python train.py --num_hidden_layers=13 --hidden_size=256 --n_experts=64 --experts_per_token=2 --d_expert=192 --d_shared_expert=192 --hidden_act="relu" --moe_layers=[0, 1, 2, 3, 4, 5, 6, 7, 8, 9, 10, 11, 12] --router_score="sigmoid" --normalize_top_k=false --routed_scale=1.41 --balance_loss=0.000666 --balance_bias=true --router_logit_norm=1.0 --shared_expert_gate=true --init_std_router=0.0152 --lr_router=0.000648 --num_attention_heads=2 --num_key_value_heads=1 --head_dim=128 --vocab_size=2048 --norm="rmsnorm" --norm_place="pre" --norm_eps=1e-05 --positions="rope" --rope_theta=500000.0 --rope_fraction=1.0 --qk_norm=false --attn_scale=0.0884 --tie_word_embeddings=false --parallel_block=false --init="uniform" --init_std_qkv=0.037 --init_std_o=0.046 --init_std_up=0.053 --init_std_down=0.053 --optimizer="soap_variant" --learning_rate=0.00877 --lr_mult_up=1.3 --lr_head=0.0505 --warmup_steps=200 --schedule="wsd" --decay_fraction=1.0 --decay_shape="linear" --final_lr_fraction=0.0 --batch_tokens=262144 --max_seq_len=512 --doc_mask=false --train_tokens=1801000000 --max_steps=6871 --dataset="wikipedia_en"
Below are experts of layer 2 (counted from 0) of a mixture-of-experts language model. Rows are named router (the router's row for the expert), up (a neuron's input weights, with its number), down (a neuron's output weights, with its number) and show model dimensions 128-255. Each number is 128 + 32 x the weight over its row's rms, rounded and kept within 0 to 255. Numbers have three digits each.
After each expert's rows: "comes before" lists some tokens at least twice as common just after its tokens as in all text; "gets" lists some tokens that make up at least twice as much of what it gets as of all text. This comes from a sample of Wikipedia text that the model never trained on. Tokens count by the router's weight.

# expert 43
router:134139117120119150154148132179155139154148173152088089144125094098146175209147085123142121152153180141161117158084113157114167138172108127119145097123134126110124151123110155087189140173098130177099108146093135104161093137119069150059148094131144116162113124070183121142132125087127141129156147190083127142081098173125108097136055069158129113164173172150139107116083119167104148140133
up0:097135095112106126101166096255168065134139095089070096112164140167109111071153162088171108167135131159099118193104224176068135135124123134163128112159179159164148170118123130191176097117123121158193081183131177108145116132125109141142140147149097145152116164163089133130111115110122109153133092179164139131119113138145125103101131131124074149112173115124172153182137150172173071161131
down0:161096147116147169163102148084132134100142085148111102121114126071101146092147132149104126141113164079162116101141106108073106119161114108089141048141099141074142110091110119131173162138070122141127148143125166118142076170214166129132140160144110152143136077129087135174134088142094169115129110136117110111153128181112088165143138167101207146107140161159137077095172173156206175154115
comes before: "-", "|", "\n", "==", "=", "==="
gets: "\n", "-", " re", "===", "==", " w"

# expert 5
router:112080155158106172183131167088097086161154170105149131144146157154113134071131166122123172130118143112137108203087174134111083178094173094093119102131126104118098137114138090098114157134110097086108108152140118090126113125107094165139143157109167135102088096138128115129222097149071143165114132132095185117148192134152097145174087092168126185145124180145144129120127141155158071136134
up0:103190127114123119121117137118162155177171081128114135091159147099080121131093140132152051155127143096097102100151151096123105163143202081111160089103155102139168149162133092071135145154133114102093120130083148138128104127192119137185130146119121107178035164128125182113180180112116170164130133104112135150163159127191132108131084164139118205128184178144111134076118110176124128167119
down0:118167075106086193149170111092128166147062141127139136084130058126145188145059087120124173106172099166128149092160125139165121090133159162126168099129145166138110148109118094094161197177133138150134169111106138092103133147099092184112168078146093158202126113136110145188076142179114098025204118144097101101117114170119124099133108102155121140158152140103152112088132141158119160120084
comes before: " |", ".", "°", "′", "″", "-"
gets: "3", "4", "8", "2", "7", "0"

# expert 29
router:063073116128110159169144170148048149116161072039166109172143159121183112124204109127153135093117105174116143129152072116044120168128128097079106158102165152087136187118131110123103155131105109141117122129160147166144154100160151167090166157245136155119147097155121126128129122100098062096084108071146108094103171108126140128140058075118083117173076146130095113160151133124169110096135
up0:109107141180102145153116118118163119135157115120131045156202099181145172114081147154154127103164109152126139119133076124155116120149101074081196081080169114166088164146082154054116177173147098153121144124168130119075130125155142160128095080100127084124126046135154131140155159150054147075059041120156155132099149174139085161153127140116106137156116150187157205092103135064166146119072
down0:147129100127070113113087136104090137172101141141084144119096165120150147152152092103133128119142202163151130139139157109109118118134137085141069108043101147109071111114088103114144115180098114111115067128145104123139105128119147125110108116163085093124149124155077105100137150103128133158135106107099108101171172094135154132120120144102108158152106084092051124136144107061114074141131
comes before: "0", "9", "–", "8", "5", "7"
gets: "2", "1", "3", "4", "6", "5"

# expert 46
router:167087117140122115119144166104136165091118097078145131076124162134122134110137142063129159122109111113133148052164200114118087183136076127130152117155179141175137133079120114148069099106082079185156095135146068093107114143154116125118173112135115120136087111134129069056100164119071127123131114094127070149130152098128124121132055027113115187082159135086056128162097104186163111154182
up0:114117137170103147165117086100134088148096073113162152100102093155154095173130102128159099132139116176089092105076123118138110157140143121093090130125116150113119129076077089111085073097103194159073112172093154118082119126155134175123152159103066133141122096117160148168133143066098136128127096132170116117202137105141133139149124148097079181154152170094115138090176031184146132147122
down0:162136127169072113137169179141213141076122105144093139132139112181050117161162058100125146112102049113147093136171148109174128116108165118127184131070151152097149167128116121084107146101160123112153122138157072150122122126087075115132117144110156111121112183143140097158101129123177168181122115140055102177117164205167140104074139155157070155126129166157182114178132143105138114140154
comes before: "0", "9", "%", " |", "8", "7"
gets: ",", "0", "1", "5", "2", "7"

# expert 31
router:151123156142131159156098139123150161126161112093158150132114167147136123111136107109137107120149132089151112097127125119144086186117170154178125229128145144131155130074106143063076114118059141161154111132163045113129121128113112119126123095195158171107125076153129108103074186080126108154116145115122057120137174044193122127109060100082176104030120116133100132147101114146173136131111
up0:113077147144100136140070118115189083134113170064140143131130155112135143126209111155091095130096118145080125127095154197143084106140119157083125112114149137097153185137100207106168108148140166122083143097166113129105182143121107117177127100194093153131097087099112130175147161161098122140076122126135146134082132136157154140095120107154130105131097109110127111142115102109088124170133
down0:173143126174137102142066150070060121121142152153085129148130128144131148162141111162132144128162133138150121197106113216176138139131101158159113108150097150124094139118162139194177124120161091115152142115193145161092126129174140131192108144163156127118129117122177165081132148114123112121097132081099110110088113114028155125060136153119186120132140147172089152153123163145165085147123
comes before: " the", " a", " his", "ten", " M", " P"
gets: " of", " on", " for", " at", " de", " in"

# expert 44
router:119142094116109111074088078130078150140105100102088124189101089088163152124050106167159143178102099161106126188129120151106119077111156079126178126117070088145086126107073145101157132135139132169158110112103192087107158179172169162118074115145115134126125151103152088166177066127110098104139133183139115131130127195066109131094119149141166090132140171169125133150159156096107099118095
up0:156136173105078117146111164129110157099081160117095078100134130072119157207110106178085129135120122114150105168106081097142168147097107129114149143136148106087145115130094085148146108129083091150145129111093189128153119150126136137142192140176114089110088128111155173104167164117126147128108138182149155164158108144132117172152154094153104099170126100108165140115165155090181099084053
down0:117187104140137152048146136149138098102131112170082134136067143117144125086094147111130145075109126141116119121069074118099165145172216129201153174134143144171078168141127098135093125164182116121089138147130140125189156090101120100124141149113163099089155133140103068101109164099082111108035116117127172115100166093071183145089110136120142143121104128094114148133145143111112111130143
comes before: "s", " to", " in", " that", " and", " as"
gets: "es", "'", "ing", "ed", "ts", "ings"

# expert 38
router:121186169113159155126129139145148179095146094079181105083155182130148091094151158118145150102098102098137127061169143099160129127112114115125176079155113111141163106068166112133078106086060183126157067103163053142123150143122148115115172143146144121121125063166160130095063136114083108135128132086117096111140151060130076126130058067095098133144135128133061164147151153146210141133151
up0:112192118170132145064097119166073142155119115158128131127131168141119171085066133154122159168108133125095096088173067116140169116149121080157144142123070148085062124129115103123113143134057162088184116079164106146129160130167112143122119138123148098128167117092113160125144096091157089124075098134164148130142109112135126158127105136103083172172150118139156113127161106143105135112148
down0:197125092190137094123164139116193169119155068120133152127118128143079074129138123150109142110152115113139140121097121144072137105171138130132132089197109112147152107137133187132113174117168182145159135078089070118106128111138133107112116150068184141158153116132142153098110125156154151003161131150143108110088182147148112145109112161139118130091077134082142130095144166075159098176148
comes before: "\n", "==", "The", "===", "In", "-"
gets: "\n", " \"", " O", " C", " D", " L"

# expert 26
router:093093141088176097070114200124093142140168155139093142116149131157109187182112146120122142176137123139118104069074131107161060080144115083141120100148115157054083146202118204109123133160066144133118102154111185119061109149136217141116108135098144097151125146107141173104143083110127116148129087119129105102147145083181107141093152195117186124074127136120135165144145152105085157096157
up0:114092141142116169128182143141095153144078148067165151067169126116149103192099068129114120156169140132109133149133153193134114158121110104154168146160110103131140167159151128117091148107092071113119115184000144155135070118093176132104112153123134079219126151080120132106153092154139144142123143104176156108081105110109117171093120111104075138105166026113185143161175104126084143103173
down0:110118142087098132127102118119139129123157145154101123153202174167133178126180146133181175120126114175147167154106065125119171096077166150144134110078118103100206126117111061122121132115146141156117134106152209141099182103121119126139101106139108171112132136169142111144158090111138105088127085130104126170214115167135137085147117106152166133173192116155153177115098119138141045166114
comes before: " ", "s", " (", "p", "ut", "op"
gets: "ay", "\"", "ian", "'", "ip", "ish"

# expert 9
router:120025155112131092133159111106124112132150163106173119094133119085116144159036149159115156150112138139131132123098109109226163171098173125121152053105175109095092162147095148170188145152123112109152130171123255125171108154142132074115113121143145219062121078148087142117098117075142096112136090158178164141117162149091111099106080125172081124136138118177208134107118119148160114121115
up0:121149146181130133185156122136142102192084120136131148124168152108126073166081107115115069169130141135092122123107157152155178130085139179162136076101131100116132082104123144086117157099126127101107172091118145180095153183103148172079096175105065097126112099120097098138100133141123144152146120108105174170088184128121142122131115136157137120152190088133173115114094143114166142176128
down0:124085140137136138088109123190054137089138172112186163105189101132146140074091136157174078127130125171192159163194116114111086103125144145114114106143075156126081124139140140066127106123082104172167170141158086139120155158121125094062135134118103080110144112162152132125153182141162084083175116167072126119130084089033116130115153107161093205137164110123094133108119186141124118121107
comes before: ",", "\n", " (", " and", " S", "'"
gets: "a", "ia", " a", " with", "ina", " that"

# expert 16
router:134169084119126109025176065106116128126165150113161121097168103181111131139154126166171188077119140161078165184056132202100137107105135139143141156106090131129143149209059147165099137142120193155094132114164106135134119110051138189143132127101188140140146114113103114175135162072137132096124103140097135107193173079110151187108100153100166099149109126110123111095139115144168149146111
up0:058088125091146138122134126078119155200102121150235190090171171153082125116073068083102204119140107186107143116128158105110153108095115092144173152118107144148127180166157124124124092205134120082056135107097138176129143174133162180121159130084141153112109082132101129135156110115135152140112131131136146150136076165134174158120087146126116091106108129116099085145160118087152109116125
down0:165116118145177074145097090164144103118113089132118096166137112144163080133139149149145123117055102171170136082149148128190150105113130169074126139156113152141127160051084194143062112048158192159186137109148134159105140102112126095125129191125108108145120146185211116127125162141140114115088159087193106162084078176091135187129156069118192143133150193067153133107128107152141142156147
comes before: " ", " the", " —", " a", " was", " he"
gets: " and", ";", " with", " or", " but", ")"

# expert 62
router:079107153152075178131091125088134116157130115117063171115096132126130161122149128105140124148114126177121129109152131095127131151057168131169125166116114136067157182183157140114111138121095142135170117164145120151094156102132085107134183100206132171098124074085113149160162035156173102125128177175140052145174185138139151154139105108130150174157134089110046115134095135155110167154137
up0:150139137153102055190177191082073078148095055226099127113127091128127103158127136078141135114024105112102132158089137134086172131099188093109121124135128129139129117087087084126081121130117080130124111141164113194146100137078093140126160100150103207160051154169118147121107141080158129079172146107138092093144132115117126192100133126136097155134149158175081146189131102157036108076112
down0:179142167139112145154146101179159117132089155129133129162117173180140118178063078155128123069139118190093104109099104181067082096136166199102137087112153152177091106112131091101182149115123161171172141127094121086122142094132146150138082120177128101110135126122158110095113081117171152169126155156137161086090086117152146032147156146122083143127140093122108130123145131132079132113121
comes before: " the", "8", "9", "7", "6", "5"
gets: " of", " from", "j", "9", " J", "8"

# expert 21
router:083085101099153087118106019109091182131130116087121169095111113191120111122114117108123172192178063149116189146150129141145149154129165145139111217162099123191147110105072119120169123090085127135166084110118065119158137127097156112088158138164133088142105136141103137110139150166215115139161148155146166100146106181118116041145181119110130161201154085081080066120097133133140100064128
up0:085089165117135133130191095168120163149147089147155122110133087141128117138099175119089054126109103150087083089120133088134138150116137144083144173136121173070102128102123194133179126134119116119050115132096141146142101075147167121148148154173146125171122102134139098111096140123117189128179208122206097113186141123116155144116157116110105161172116139107161077104144150134098110109147
down0:067164118126131152125101122131119149103130157123125144113133169151135070131099108043156135206161098111135140164148104167172106158156159038144199108107124190082128138102103135151066118115160096163128147121121108131079096185139105142105158094123131103073113096183095141206126129121182122113138094144109093101085148171126144125138090144150084113071154076099157106181143133128122102127085
comes before: "\n", " of", ",", " was", " and", "S"
gets: "==", "ation", "===", "ations", " it", "ition"

# expert 11
router:133156185146141118088116170100120153143224125080120100140144176128121095214115156129155097099151105116137122090073105084150102141151079121130142109138150127127134135097103202122110115197125116107056154106118146153068125158106063157096140119147136152129117074161116102104094185108124141150143132113175070085144156104147111103123143092103173113125135142082092109150151188126161118163144
up0:085095128157152169134173091127167126180181190135153113167086187115090117142179167104147130085132061161082113128109133108135106123119192167133108103196117132188107177179079153108159103139151170150105103105134063188096067106126084131097136118166081138152097084104125126051157227077171089148092119164151122083120095125116129145092159149112150132163115140148089077137151165045162102160116
down0:191128177153104069089103210127146148168174098081095152157180106139142136135110174122150113161105097089117144073094154152124124111183170144120142165085137129117158141100117050124087127143157090155118175101176168151118121080109200129110098123106123091147094202129136122166167101122109183139157181057071092127087089115166116153122106073152117167116126150138158107159122152117124098152111
comes before: "1", "2", "3", "4", "5", "6"
gets: " ", "d", " d", "ast", ")", "att"